config = dict(
    n_layer=16,
    experts_per_token=1,
    normalize_top_k=False,
    balance_loss=0.00298,
    balance_bias=False,
    router_cosine_scale=20.0,
    grad_clip=2.0,
    seq_len=512,
    train_tokens=545700000,
    dataset='wikipedia_en',
)
Below are experts of layer 12 (counted from 0) of a mixture-of-experts language model. Rows are named router (the router's row for the expert), up (a neuron's input weights, with its number), down (a neuron's output weights, with its number) and show model dimensions 0-191. Each number is 200 + 20 x the weight over its row's rms, rounded and kept within 0 to 999.
After each expert's rows: "comes before" lists some tokens at least twice as common just after its tokens as in all text. This comes from a sample of Wikipedia text that the model never trained on. Tokens count by the router's weight.

# expert 15
router,211,230,195,217,200,216,196,220,204,172,204,198,224,173,203,208,156,237,234,203,190,186,207,182,208,206,251,211,184,212,209,200,175,176,199,207,190,197,196,177,202,209,213,227,212,189,192,215,205,205,217,224,199,180,222,206,213,190,198,185,202,199,212,220,207,206,197,224,210,176,244,202,219,170,209,189,226,210,183,210,168,176,186,188,197,195,179,174,188,166,205,206,242,199,206,206,172,203,214,214,213,161,180,154,197,175,152,208,227,173,188,170,176,234,199,228,200,200,221,208,223,220,216,167,222,196,237,208,184,218,186,180,228,201,227,192,207,249,194,199,202,212,196,162,163,197,179,192,208,191,243,215,220,181,207,215,238,208,196,174,223,194,195,216,177,225,184,203,208,194,173,202,155,216,205,201,185,197,205,233,211,209,166,261,181,190,224,188,189,206,201,212
up0,194,182,191,206,181,138,196,212,184,220,197,232,197,191,172,208,165,239,187,193,212,230,201,177,212,194,215,149,213,202,210,196,178,187,198,160,217,178,209,217,178,229,205,153,229,182,224,152,207,206,195,178,171,199,209,202,207,194,212,212,216,215,220,187,173,177,207,185,190,195,187,180,194,241,181,191,188,177,191,212,186,189,207,195,182,214,180,188,177,178,210,196,210,205,182,182,220,197,219,186,202,226,149,190,216,173,229,182,200,209,236,215,196,219,186,185,182,176,194,162,212,213,199,191,223,211,204,207,171,211,206,226,216,202,195,213,242,181,203,185,222,217,180,201,241,218,235,225,197,209,186,204,235,216,241,183,177,195,193,230,169,201,200,217,177,214,188,185,241,223,217,208,210,193,197,193,230,190,205,235,194,197,209,230,208,155,210,192,228,214,203,185
down0,164,226,168,171,167,223,234,204,180,185,199,217,198,213,186,215,221,226,205,212,180,215,217,231,157,203,198,239,229,173,218,228,219,227,184,226,191,199,223,198,177,220,198,213,178,197,201,206,165,185,217,189,233,205,204,195,203,218,189,192,192,168,188,188,196,219,189,205,228,189,211,196,198,194,196,183,225,206,150,195,219,199,197,190,185,152,196,188,227,200,154,193,225,201,201,195,202,194,212,184,202,179,230,212,189,220,197,214,171,158,191,197,213,218,206,261,211,186,225,182,205,187,222,175,216,213,204,152,182,183,191,210,202,203,207,214,190,166,226,182,226,177,192,226,182,181,228,162,227,221,168,172,191,181,194,187,204,206,189,191,223,194,205,160,202,198,192,168,185,154,215,159,199,188,223,220,196,193,204,196,192,197,183,226,214,219,210,176,194,208,191,226
up1,177,217,224,196,215,192,202,193,228,207,225,174,211,195,220,179,163,180,193,195,195,207,215,211,195,186,221,208,190,195,221,192,160,190,193,213,176,223,230,166,196,175,194,214,196,193,202,209,215,180,180,214,194,171,163,213,202,161,196,188,249,236,191,231,186,187,233,219,189,155,172,190,181,185,180,207,191,195,230,216,156,137,186,205,193,199,204,191,206,190,179,201,239,177,215,190,206,205,160,201,188,174,193,194,182,191,205,228,239,222,199,199,188,164,208,212,181,200,167,172,240,216,237,189,206,188,210,193,175,199,178,197,210,209,205,233,220,208,178,202,227,174,183,219,214,217,215,200,194,190,239,189,183,224,182,177,209,183,215,221,179,193,165,174,215,210,200,200,216,163,170,209,188,225,170,225,190,216,217,199,186,202,220,213,188,165,169,193,203,205,218,208
down1,207,177,184,223,199,168,182,217,218,162,202,236,177,245,229,207,209,211,171,185,217,217,141,219,203,199,160,181,198,168,206,190,234,192,172,218,221,183,201,234,208,199,174,239,209,214,203,212,179,219,248,189,233,194,216,202,185,204,197,214,218,186,211,199,163,203,239,195,228,196,204,186,204,188,197,209,214,196,208,205,191,182,189,198,225,188,229,215,222,180,220,204,202,202,170,216,207,209,195,217,226,206,216,187,207,176,198,174,229,226,193,189,196,217,220,184,223,164,196,230,194,158,179,191,191,154,172,189,223,223,186,189,215,235,219,186,153,192,223,208,210,204,194,209,204,206,221,201,227,232,187,210,197,195,199,203,185,185,183,209,249,206,213,180,187,160,190,189,215,212,218,226,179,216,220,186,204,190,220,165,193,214,206,223,184,221,218,177,177,198,223,190
comes before: "2", "1", ", ", "019", "018", "013"

# expert 6
router,179,200,217,187,196,211,192,222,191,209,188,223,232,246,165,225,210,195,231,214,192,161,217,202,204,199,200,213,183,238,222,182,201,247,186,202,162,227,198,170,192,189,205,222,205,196,198,190,190,173,196,216,209,191,197,185,199,222,243,205,219,193,199,185,235,199,209,210,181,197,193,187,210,216,217,226,202,212,199,198,209,208,201,211,173,183,223,178,159,228,196,189,166,184,211,174,186,171,218,252,193,209,193,185,171,228,153,222,182,220,200,212,213,205,184,206,212,202,179,233,220,178,169,219,191,171,175,186,184,233,213,168,171,183,174,216,186,194,207,212,184,231,205,206,191,197,147,209,194,212,194,198,182,188,205,218,179,192,194,198,206,172,186,247,213,202,203,168,193,232,160,173,207,167,202,209,243,211,174,190,197,220,198,217,177,203,185,201,180,221,207,238
up0,194,220,193,237,234,172,194,250,170,233,179,171,224,165,192,196,187,211,157,203,197,209,201,205,171,225,203,203,205,152,222,241,169,222,202,178,225,182,212,178,187,201,203,209,212,210,174,216,164,153,237,199,235,162,214,193,191,185,217,201,179,217,209,206,210,205,198,186,204,232,220,211,239,182,190,222,195,198,160,218,193,176,185,205,206,202,188,212,230,223,201,208,244,203,195,231,205,214,178,179,184,213,205,196,180,215,191,178,174,200,214,213,181,200,214,174,227,175,181,209,186,154,207,206,222,190,218,180,190,219,195,178,201,193,215,220,176,184,178,186,209,206,194,173,190,212,193,200,227,220,216,205,212,203,207,202,197,222,190,221,233,177,213,210,224,175,179,201,228,172,224,181,205,219,226,219,225,225,199,193,175,212,186,197,196,229,221,189,162,224,182,194
down0,201,220,215,180,155,204,192,207,241,156,163,187,184,179,190,167,177,166,184,154,199,213,222,205,220,184,194,213,178,231,193,167,195,212,213,194,200,183,185,233,235,164,215,198,216,207,218,229,227,241,215,165,208,187,215,160,202,236,188,221,179,205,181,208,196,175,204,215,230,185,176,219,189,182,203,196,220,194,215,191,199,237,220,204,219,224,197,204,169,188,188,195,192,201,213,219,216,157,198,179,231,211,189,207,202,215,195,210,189,211,225,194,182,220,218,207,217,203,175,178,200,207,193,179,171,211,184,208,188,191,204,257,192,164,212,227,189,187,187,216,172,201,205,227,247,206,206,149,181,211,186,189,176,181,189,201,196,174,191,215,180,178,216,204,184,217,209,181,192,189,209,182,181,188,164,189,219,230,211,230,188,197,211,219,238,182,192,176,200,198,194,192
up1,213,218,185,196,195,176,184,191,198,161,163,202,198,221,195,193,188,196,199,223,193,214,198,198,201,200,186,157,207,212,183,192,203,210,190,229,199,192,188,177,243,208,181,214,186,214,227,202,226,199,179,230,182,193,213,239,188,209,188,212,201,214,197,186,223,210,191,177,176,155,222,211,192,204,186,219,191,181,179,188,190,208,212,221,184,169,188,176,207,233,213,199,204,220,203,212,195,216,210,200,194,199,166,183,213,204,183,174,210,226,197,224,211,187,213,152,231,168,216,212,196,209,230,188,204,134,211,188,203,198,170,153,175,192,211,237,182,206,176,193,152,181,184,222,201,188,191,183,181,238,185,188,234,200,182,200,209,213,198,189,224,227,195,219,204,205,213,161,202,189,225,249,156,176,224,211,182,232,214,188,218,212,201,171,210,177,207,152,180,165,189,213
down1,187,204,230,191,178,207,191,192,180,246,200,164,228,205,187,212,190,184,214,177,239,209,221,179,188,177,198,203,221,171,211,188,211,183,208,211,186,167,181,228,229,181,215,174,209,197,180,205,220,202,217,179,158,217,214,234,200,194,206,205,186,179,228,180,195,215,206,187,190,204,209,202,234,198,221,156,212,198,229,199,221,201,163,194,188,208,185,204,228,205,201,201,191,157,175,185,179,215,202,192,246,198,177,231,193,236,195,181,210,177,179,187,197,176,190,236,195,214,215,210,188,208,188,172,198,224,161,210,218,169,192,239,198,147,194,157,187,206,217,209,205,208,164,188,239,175,182,196,192,206,222,214,232,183,205,223,199,182,236,225,194,197,197,205,185,211,205,217,167,192,179,221,174,195,206,212,248,178,200,191,204,209,225,213,167,182,187,165,215,185,196,197
comes before: "0", "1", "3", "2", "4", "6"

# expert 31
router,220,218,190,225,157,205,164,190,183,170,245,211,187,186,192,205,184,216,189,215,192,201,229,182,220,218,240,203,228,180,188,209,158,201,197,192,243,178,191,223,189,192,198,205,194,248,220,196,166,230,167,185,191,174,230,189,242,193,223,186,190,199,174,206,202,211,183,185,190,214,197,177,217,225,193,183,228,158,208,225,183,199,223,202,169,184,227,197,224,178,197,172,185,197,222,212,208,214,202,164,201,199,186,231,225,179,198,207,221,209,229,201,204,193,216,194,190,178,202,206,192,241,165,221,208,192,175,192,218,183,188,212,245,206,206,196,185,218,195,169,188,238,192,171,208,219,200,178,187,215,175,182,234,210,198,184,176,178,169,235,205,182,166,176,211,195,187,200,157,201,217,219,198,205,215,220,206,197,212,212,167,181,201,156,202,193,193,215,221,196,212,191
up0,188,198,207,195,221,234,227,206,183,184,191,215,190,170,222,178,172,196,252,213,221,226,171,198,206,166,211,200,207,180,197,216,189,201,178,201,214,199,214,195,234,192,194,170,207,203,198,187,183,229,198,207,215,232,205,205,163,191,215,172,211,201,215,167,212,196,186,184,221,160,223,230,187,205,191,186,185,210,167,224,179,172,213,223,196,177,226,183,191,192,191,237,189,210,177,175,184,199,217,168,201,190,146,237,213,205,187,214,165,201,182,215,223,195,193,208,190,215,166,227,203,160,219,186,168,205,203,174,187,187,184,207,196,227,195,219,216,198,231,205,198,211,193,218,226,197,171,197,226,216,171,258,206,221,180,196,199,172,177,167,201,190,213,179,183,245,156,202,155,195,194,196,213,193,208,197,208,222,199,199,173,225,155,188,181,219,205,201,214,200,202,182
down0,190,154,202,196,228,197,221,179,202,217,208,210,206,175,176,230,235,165,189,225,183,206,218,194,177,210,177,243,149,183,215,203,210,172,201,207,185,209,225,203,220,224,202,191,212,210,163,170,178,232,184,227,197,226,203,218,232,199,211,179,214,200,194,208,197,244,186,243,194,184,211,185,182,212,208,230,177,201,214,226,211,244,199,181,233,205,196,229,229,183,181,212,175,170,198,201,225,178,229,211,198,190,160,196,186,210,176,166,168,192,185,234,182,217,198,193,223,180,215,208,217,232,187,181,192,191,178,166,207,184,225,231,220,184,236,217,197,189,199,226,171,178,180,166,223,175,186,207,218,201,197,179,186,167,202,204,199,167,179,177,210,186,193,205,211,182,192,188,184,205,190,197,190,182,223,175,206,182,191,208,175,220,207,186,204,199,180,198,194,232,199,167
up1,180,200,205,225,199,205,210,220,207,177,186,194,230,215,213,236,231,213,204,191,194,229,186,205,177,223,219,198,261,195,226,195,176,218,193,215,213,203,199,187,221,223,207,187,217,192,183,187,211,178,196,232,231,181,212,202,191,207,205,209,186,188,228,158,200,155,202,229,238,238,200,182,213,169,191,206,187,205,189,184,158,185,190,177,227,185,166,222,210,211,199,171,173,227,228,191,194,179,214,204,202,194,186,193,185,188,231,222,162,210,195,187,206,172,209,196,233,169,209,215,194,194,206,193,229,178,209,205,192,163,195,198,209,210,247,202,204,210,220,223,196,212,220,221,184,196,277,183,195,200,216,184,197,187,184,162,176,209,204,163,203,207,209,182,197,223,186,226,233,240,196,213,245,220,197,206,227,187,204,216,181,202,204,210,188,197,196,208,173,165,187,200
down1,165,170,195,167,199,219,191,191,180,179,262,188,210,185,195,229,195,211,164,182,213,192,189,183,221,217,195,189,219,185,209,200,196,230,208,195,187,198,240,182,206,192,192,202,207,236,193,187,228,245,217,196,184,183,214,183,207,184,159,187,224,169,207,225,186,168,167,226,206,215,206,195,185,174,209,203,182,201,208,211,181,181,218,151,197,191,205,200,181,225,206,218,176,225,203,223,202,213,194,214,212,197,230,191,183,183,222,253,199,195,196,200,195,172,208,245,194,180,195,215,189,221,200,217,188,186,191,226,217,176,207,211,209,206,206,246,211,189,172,217,198,208,218,197,208,166,240,222,197,187,200,204,213,202,205,196,193,206,188,178,191,177,196,173,202,207,183,223,219,181,168,217,197,190,186,216,168,196,205,203,247,221,210,254,226,192,194,167,178,140,177,194
comes before: " | ", " |", "; ", "–", ") | ", " |  |"

# expert 16
router,240,230,191,186,172,192,209,217,232,202,207,222,220,196,181,168,183,217,182,195,175,227,200,226,230,225,163,213,199,167,180,216,205,199,219,191,215,172,232,178,171,218,209,188,189,184,181,236,182,194,190,215,172,211,183,177,200,193,209,173,180,219,228,234,195,215,210,186,206,232,223,225,162,212,162,191,225,184,183,198,190,213,222,210,209,189,185,196,215,206,190,182,203,183,221,230,148,191,220,172,219,168,212,199,201,172,172,190,209,215,176,205,218,188,247,233,219,170,203,197,204,207,204,195,202,200,179,213,184,201,198,199,216,218,203,208,183,213,214,201,195,191,159,208,201,179,196,173,184,225,154,166,220,233,226,182,149,180,178,168,205,190,200,185,193,175,177,201,216,194,196,227,174,204,200,162,195,214,201,193,200,211,215,170,203,204,182,210,162,192,176,216
up0,188,221,196,195,210,218,181,172,184,179,167,199,159,220,177,175,189,178,214,205,251,199,184,195,194,152,184,172,205,215,177,177,203,204,220,182,201,204,198,191,189,180,236,201,166,175,213,224,186,177,191,213,205,206,173,196,215,188,222,173,220,251,202,202,210,209,250,198,186,207,179,245,179,218,249,221,179,158,179,181,198,176,191,180,166,199,200,163,177,183,177,215,179,210,189,233,230,202,213,219,179,178,190,175,200,179,201,157,221,206,205,224,198,219,192,181,233,226,224,179,185,214,185,185,184,208,161,184,175,204,182,167,190,173,190,216,195,204,179,220,220,219,169,186,207,234,201,205,193,179,188,192,199,178,174,195,163,213,204,211,191,205,189,181,214,193,157,197,185,224,196,203,205,182,194,218,210,216,199,197,191,188,210,211,185,203,199,215,183,179,193,180
down0,211,195,198,183,194,252,199,184,161,183,171,194,195,194,232,210,194,190,226,203,192,223,207,195,184,199,171,211,201,241,190,182,185,208,212,229,231,191,217,206,224,221,187,197,215,214,204,225,229,190,231,171,183,217,208,213,204,200,215,193,166,222,168,193,185,217,233,165,234,200,210,169,198,196,231,187,185,224,178,180,192,201,197,221,232,215,199,211,243,196,211,215,194,182,219,187,197,197,206,177,205,249,211,199,190,214,205,165,214,213,179,219,183,236,214,205,179,191,172,226,214,189,191,184,191,233,190,179,185,182,169,215,198,172,213,192,145,219,180,201,174,200,195,163,191,200,180,234,219,200,187,152,220,186,189,227,209,209,180,180,176,175,201,212,212,200,196,175,210,232,239,207,177,176,188,193,210,202,190,188,179,192,181,171,188,160,178,235,197,231,205,208
up1,163,186,239,201,189,195,182,216,207,202,235,222,195,167,199,191,198,215,190,226,209,186,162,201,179,172,188,228,208,206,181,204,199,217,208,205,240,188,189,180,187,193,222,232,187,210,204,235,187,216,192,206,187,207,197,191,197,157,206,167,208,196,178,207,210,243,217,189,212,208,173,200,208,229,196,199,237,205,189,187,199,218,222,166,195,197,179,243,214,162,180,201,189,190,189,210,190,215,209,226,211,206,225,220,238,203,174,199,195,215,189,218,201,150,206,182,214,190,224,219,238,188,218,220,198,201,231,188,170,176,214,196,199,244,186,191,222,190,189,206,166,229,206,228,222,176,168,177,200,185,188,203,183,194,207,193,191,182,218,192,211,223,230,217,205,187,203,210,196,205,186,199,201,161,180,195,181,194,231,222,245,208,227,172,258,219,202,223,243,160,201,195
down1,237,233,213,188,206,191,188,212,222,187,208,218,223,208,192,205,217,200,214,156,167,193,211,192,214,198,202,185,162,214,210,172,219,177,230,188,218,210,220,224,186,183,215,183,179,222,223,179,224,217,226,237,214,219,200,206,194,226,196,173,214,178,172,189,200,201,197,161,200,185,155,209,213,160,194,207,187,190,201,209,180,171,220,227,216,191,228,188,213,150,228,188,214,213,219,197,181,167,203,166,178,212,186,195,215,230,210,243,231,211,197,212,229,193,200,196,252,206,216,200,204,244,206,197,195,202,187,165,232,218,202,193,194,162,196,178,202,221,189,223,237,180,201,224,191,181,203,207,244,176,217,219,189,205,210,184,192,192,190,205,201,195,199,193,189,192,229,209,186,187,209,185,221,219,202,223,203,196,211,140,181,186,191,217,243,175,197,223,210,220,214,220
comes before: "\n", ")", "\n\n", "us", " / (", ":"

# expert 12
router,226,213,235,199,204,168,221,229,247,200,205,162,213,213,217,185,202,236,176,226,184,199,211,222,228,150,148,170,216,172,209,201,198,213,188,201,206,206,228,199,193,168,182,234,216,191,205,191,202,177,211,221,249,203,192,204,202,198,182,186,197,184,198,185,225,189,216,186,202,208,180,194,219,230,203,177,193,179,196,183,227,184,204,168,200,212,191,192,216,195,212,217,203,202,250,165,199,227,206,207,205,140,207,226,184,181,202,223,205,213,201,223,175,224,213,196,210,181,160,219,182,217,226,187,214,229,166,191,219,192,206,193,225,190,203,195,196,206,213,174,168,166,177,211,223,217,226,186,210,233,225,258,207,223,198,236,192,226,199,189,181,209,186,200,208,219,184,227,206,220,212,183,228,207,197,225,225,186,193,201,169,183,197,195,211,192,208,185,204,221,212,207
up0,212,188,192,212,210,195,194,212,210,187,219,209,161,168,183,181,176,212,230,212,156,215,210,222,163,240,217,205,184,212,162,211,201,228,194,213,215,180,223,202,228,214,195,236,186,236,212,164,191,206,232,196,205,184,179,207,224,209,208,248,200,213,198,184,208,199,179,180,235,174,156,211,226,195,171,165,187,214,248,228,195,207,178,196,206,239,202,206,224,204,177,183,197,199,197,233,204,174,183,187,208,201,208,182,178,203,215,202,177,206,218,199,225,202,191,172,200,217,214,201,191,196,222,180,231,210,198,181,213,167,172,192,208,161,177,210,164,189,246,228,206,215,226,224,209,202,174,177,197,213,170,213,199,193,179,201,219,213,188,181,195,211,172,193,185,207,205,191,167,214,181,191,214,211,182,183,216,246,213,163,234,170,204,242,193,192,205,203,210,197,213,199
down0,183,180,199,206,209,185,210,186,212,192,161,217,182,166,191,209,243,206,196,212,182,230,195,194,219,220,199,215,189,153,216,159,206,223,170,195,212,173,218,220,198,196,202,194,215,221,174,222,188,175,214,206,152,204,200,162,222,203,180,204,211,174,225,200,191,234,178,194,223,185,255,208,170,207,173,199,206,210,186,206,213,222,216,170,208,182,167,201,225,216,180,183,201,209,213,181,183,149,201,183,229,230,207,215,227,219,238,228,216,226,178,182,195,220,201,170,191,212,183,215,186,192,184,204,236,206,180,161,215,230,234,230,201,200,198,211,226,199,174,208,208,214,194,191,218,185,192,204,192,199,204,214,181,175,192,204,236,178,158,178,176,213,232,210,221,225,212,166,180,201,191,191,230,192,184,184,198,191,193,177,204,213,225,224,231,217,176,199,196,228,191,207
up1,190,178,220,192,180,243,222,202,217,201,197,225,203,194,209,230,185,221,245,173,220,248,194,236,192,206,177,183,209,194,218,186,200,204,193,199,193,183,196,175,213,200,261,189,170,170,196,195,203,228,197,205,221,213,204,198,227,197,180,194,193,185,208,197,213,212,211,200,188,194,170,178,212,189,211,221,196,186,223,172,163,207,195,231,205,231,179,222,206,220,194,185,230,206,185,215,174,153,213,196,196,245,209,168,203,159,223,190,176,187,202,251,182,259,187,175,200,203,231,215,213,224,204,187,220,210,236,196,202,193,171,208,215,194,197,190,229,233,194,145,202,187,180,195,226,188,214,192,194,207,176,195,238,177,191,219,182,223,183,198,191,186,193,217,197,223,197,232,188,193,233,211,191,209,205,209,211,209,213,199,191,190,221,206,184,202,213,231,178,163,177,202
down1,210,218,175,193,180,224,203,177,219,197,211,180,193,162,197,220,216,192,205,217,207,196,183,194,231,194,199,211,173,216,230,192,202,185,187,227,152,193,195,175,179,169,171,210,210,150,180,172,225,220,203,189,181,213,172,213,165,180,181,213,195,201,216,220,228,211,203,200,206,212,214,218,183,201,223,212,250,212,176,141,163,176,222,185,217,169,199,161,226,199,190,198,196,198,179,215,208,207,196,201,192,208,185,223,225,202,201,188,201,197,186,195,211,215,199,226,217,208,210,179,211,219,196,200,195,241,217,186,231,206,231,168,137,187,173,177,218,155,198,209,197,169,162,186,227,211,207,138,214,210,181,212,203,186,180,192,174,193,190,207,210,199,184,185,221,171,196,181,210,199,198,202,203,179,175,208,210,178,209,165,194,207,195,207,179,198,168,213,224,207,218,205
comes before: "| ", "-", "|", "- ", "\n", "|  |"

# expert 9
router,246,232,198,222,214,189,191,182,215,162,237,210,175,168,236,202,197,215,165,241,219,208,213,174,235,189,254,183,181,190,184,215,153,214,199,200,268,186,193,200,197,208,208,218,212,202,186,224,217,202,191,187,213,188,208,208,185,198,198,197,188,203,246,219,194,197,220,213,195,204,208,198,187,198,223,195,210,218,246,237,191,214,208,185,202,195,203,230,235,187,200,215,204,203,200,208,178,214,234,176,199,211,232,170,184,183,169,225,243,210,183,177,171,207,195,185,205,227,194,215,202,208,180,173,185,185,201,201,222,169,219,189,174,196,218,156,187,187,176,193,218,193,238,178,218,186,208,198,215,231,177,198,171,184,169,181,180,195,195,206,180,212,177,183,197,213,192,208,225,195,231,224,198,202,220,166,207,200,193,208,224,199,199,165,195,180,193,208,175,209,185,202
up0,216,199,238,228,230,195,222,236,197,197,237,182,184,193,211,190,203,186,193,194,219,173,203,237,170,184,204,250,220,185,210,195,172,227,204,173,222,180,159,180,203,218,206,238,213,201,232,198,210,214,191,159,196,204,178,186,224,192,189,174,168,188,180,178,232,221,233,215,191,190,215,201,218,202,211,246,197,215,206,175,186,199,211,193,182,171,186,233,208,192,205,209,190,201,214,211,192,178,170,223,180,221,188,190,201,206,193,165,201,232,240,176,172,186,210,206,227,222,189,205,210,191,218,208,203,219,165,218,204,202,185,183,196,175,204,192,168,173,218,176,207,215,213,224,215,194,165,195,203,208,236,200,148,209,190,195,211,187,190,217,190,186,209,218,244,192,209,179,208,225,194,197,199,198,206,223,210,152,219,184,195,213,208,232,175,231,214,220,208,241,173,200
down0,173,216,179,192,184,216,194,209,193,201,204,216,209,224,198,215,201,192,210,173,214,201,197,190,191,185,199,156,173,208,193,188,195,186,154,223,204,209,232,216,190,163,191,209,187,167,195,183,177,178,223,205,217,222,243,178,173,171,205,229,205,185,179,199,196,227,195,222,187,217,215,231,177,215,189,195,242,196,198,206,207,151,205,198,236,213,173,195,219,223,208,220,257,225,170,193,167,222,169,197,210,184,194,192,188,168,190,199,209,193,184,234,214,208,207,210,182,168,181,206,225,215,188,200,173,179,223,169,200,179,205,232,204,216,191,212,236,199,212,201,192,199,201,183,169,175,239,202,213,152,188,201,241,192,202,175,167,225,187,213,205,211,220,208,174,205,214,230,161,178,154,183,196,203,190,204,219,219,187,193,178,179,221,174,207,176,206,186,191,217,228,205
up1,201,156,185,211,186,209,180,186,185,194,196,176,230,176,245,227,194,188,199,235,216,185,184,166,197,187,220,175,221,206,161,219,191,180,185,189,147,214,205,218,199,195,166,207,193,229,202,217,199,193,221,187,227,181,193,199,183,201,239,236,207,205,208,200,209,234,195,186,220,201,198,183,182,168,220,196,184,208,190,151,214,169,211,203,213,188,208,200,199,204,213,200,214,182,192,216,195,203,194,205,189,208,200,170,202,210,203,203,200,201,199,197,218,235,165,192,209,211,195,204,214,213,183,238,168,178,208,192,234,190,164,252,181,164,194,211,183,187,206,210,192,213,230,212,202,213,224,193,184,188,190,212,179,203,206,232,191,210,191,186,252,175,215,173,206,219,199,185,225,214,203,183,224,205,251,228,204,207,228,193,210,211,189,216,213,189,214,229,212,132,247,192
down1,209,232,212,203,229,206,197,204,203,197,215,218,184,193,167,179,214,220,145,187,217,171,213,177,210,202,212,200,183,235,232,236,197,233,213,171,236,201,181,214,174,187,206,228,185,208,208,191,213,220,157,201,196,216,198,217,206,195,192,207,200,206,151,207,229,170,224,212,177,219,221,220,210,202,180,209,217,151,212,266,197,226,193,202,186,201,174,216,223,202,207,228,180,173,224,217,223,206,227,199,200,213,207,212,210,198,211,203,162,203,174,199,190,180,205,185,209,206,220,215,175,209,237,174,200,206,231,215,187,195,200,177,214,218,169,198,197,205,155,197,187,229,173,171,186,176,182,205,222,210,234,216,243,215,203,189,202,217,188,189,200,193,193,222,155,205,177,217,181,207,217,201,210,197,210,165,224,205,193,221,222,195,216,220,176,190,190,175,207,233,174,212
comes before: "–", ".", ")", " |", ",", ", the"

# expert 10
router,223,170,189,189,200,222,198,165,202,215,208,197,209,218,233,221,203,214,159,191,212,205,219,216,193,167,216,197,173,202,212,221,215,187,171,191,195,212,191,185,190,219,196,235,222,197,196,205,220,207,201,185,157,230,238,168,241,200,208,220,205,189,190,202,165,188,165,176,169,201,222,180,193,220,211,214,204,216,216,195,200,207,212,248,204,228,173,227,235,237,200,193,183,216,247,199,209,198,198,190,178,215,207,196,206,205,236,209,248,192,180,206,197,213,180,171,193,192,158,211,190,171,182,207,176,163,192,236,208,161,190,203,199,212,207,179,156,211,197,188,207,169,227,132,195,155,177,199,188,157,207,202,196,226,188,194,210,203,188,200,173,198,212,202,210,225,221,219,214,202,219,208,218,197,234,209,181,201,191,200,219,184,179,197,181,192,198,204,180,190,194,201
up0,178,198,212,192,203,195,159,214,201,204,156,174,213,196,197,200,188,196,193,185,205,207,177,224,201,206,199,246,180,181,176,192,220,194,203,226,197,215,218,201,181,172,195,183,199,206,227,192,197,226,175,199,178,234,196,231,157,232,131,218,218,199,173,179,164,191,199,208,202,210,225,251,185,224,221,227,249,189,197,192,184,169,231,215,209,188,172,207,189,186,173,181,158,227,183,198,191,178,187,202,194,206,229,246,187,205,173,203,193,203,193,198,184,155,185,197,214,177,165,216,190,190,201,166,192,220,209,195,201,191,197,160,186,228,229,196,199,189,183,214,207,205,180,191,206,227,195,196,161,199,194,185,212,201,214,213,207,202,197,209,198,228,162,197,192,228,190,193,213,212,209,218,190,196,217,214,197,193,164,212,181,243,212,200,214,187,199,202,172,222,193,152
down0,184,211,194,174,190,207,192,179,172,193,215,175,223,201,181,194,222,208,219,188,188,186,227,226,199,169,214,234,190,200,167,208,197,167,202,186,202,197,203,184,180,186,206,196,177,220,215,201,197,230,206,198,242,200,207,242,183,164,203,213,175,208,225,173,225,206,193,198,189,219,209,215,202,203,196,193,181,205,177,216,201,209,204,193,200,214,175,176,204,199,150,190,198,198,183,225,173,199,197,171,174,209,137,163,182,174,217,228,216,217,237,184,184,168,187,206,184,184,225,228,212,196,217,227,192,174,154,207,224,223,218,189,171,201,183,215,194,232,181,209,191,194,210,200,218,236,219,181,214,181,202,221,186,186,220,226,178,224,198,236,198,184,219,197,191,166,144,208,206,223,174,219,189,149,215,212,198,179,191,199,234,197,199,213,218,182,185,152,198,223,208,201
up1,187,193,177,169,233,241,186,236,204,204,178,225,204,169,207,201,197,228,189,197,177,144,206,209,190,193,202,185,221,207,196,205,203,194,174,227,185,216,221,239,202,194,218,214,204,218,217,200,219,182,190,183,215,171,185,181,225,193,199,199,230,168,170,220,212,187,169,208,196,190,257,232,214,212,211,201,215,223,197,191,237,221,158,228,181,189,152,196,196,200,175,216,235,201,157,219,209,236,203,209,187,212,203,181,204,193,215,186,206,229,208,171,183,218,183,223,207,182,191,171,210,190,196,216,195,171,200,169,208,238,192,181,215,236,196,242,188,219,222,185,177,173,203,171,198,188,179,198,199,259,205,219,199,194,216,179,208,216,210,201,181,207,209,203,221,181,200,199,198,216,228,219,220,213,200,221,198,229,159,202,177,174,211,212,197,199,199,217,176,221,201,215
down1,192,182,196,209,197,197,204,162,192,187,183,205,181,198,179,213,189,186,201,187,208,189,187,203,231,192,192,166,236,216,172,180,183,227,206,214,200,230,221,175,206,190,196,199,215,256,202,212,204,198,215,245,210,206,223,191,241,208,187,222,186,215,218,197,198,200,193,159,184,209,197,194,228,205,216,197,205,163,173,194,214,220,222,206,186,193,218,210,205,181,186,217,199,222,196,159,182,178,224,183,186,165,241,192,173,212,186,209,193,175,208,196,178,194,181,194,200,175,205,199,178,182,185,188,210,186,194,227,180,205,224,210,221,170,207,213,195,213,206,197,242,194,208,200,224,176,218,180,188,172,182,230,260,182,189,223,207,209,191,207,223,214,242,203,210,212,236,212,231,167,150,155,218,201,199,203,167,177,236,232,221,223,231,205,228,198,172,217,216,199,231,198
comes before: " in", " in ", ".", " in the", " by", " for"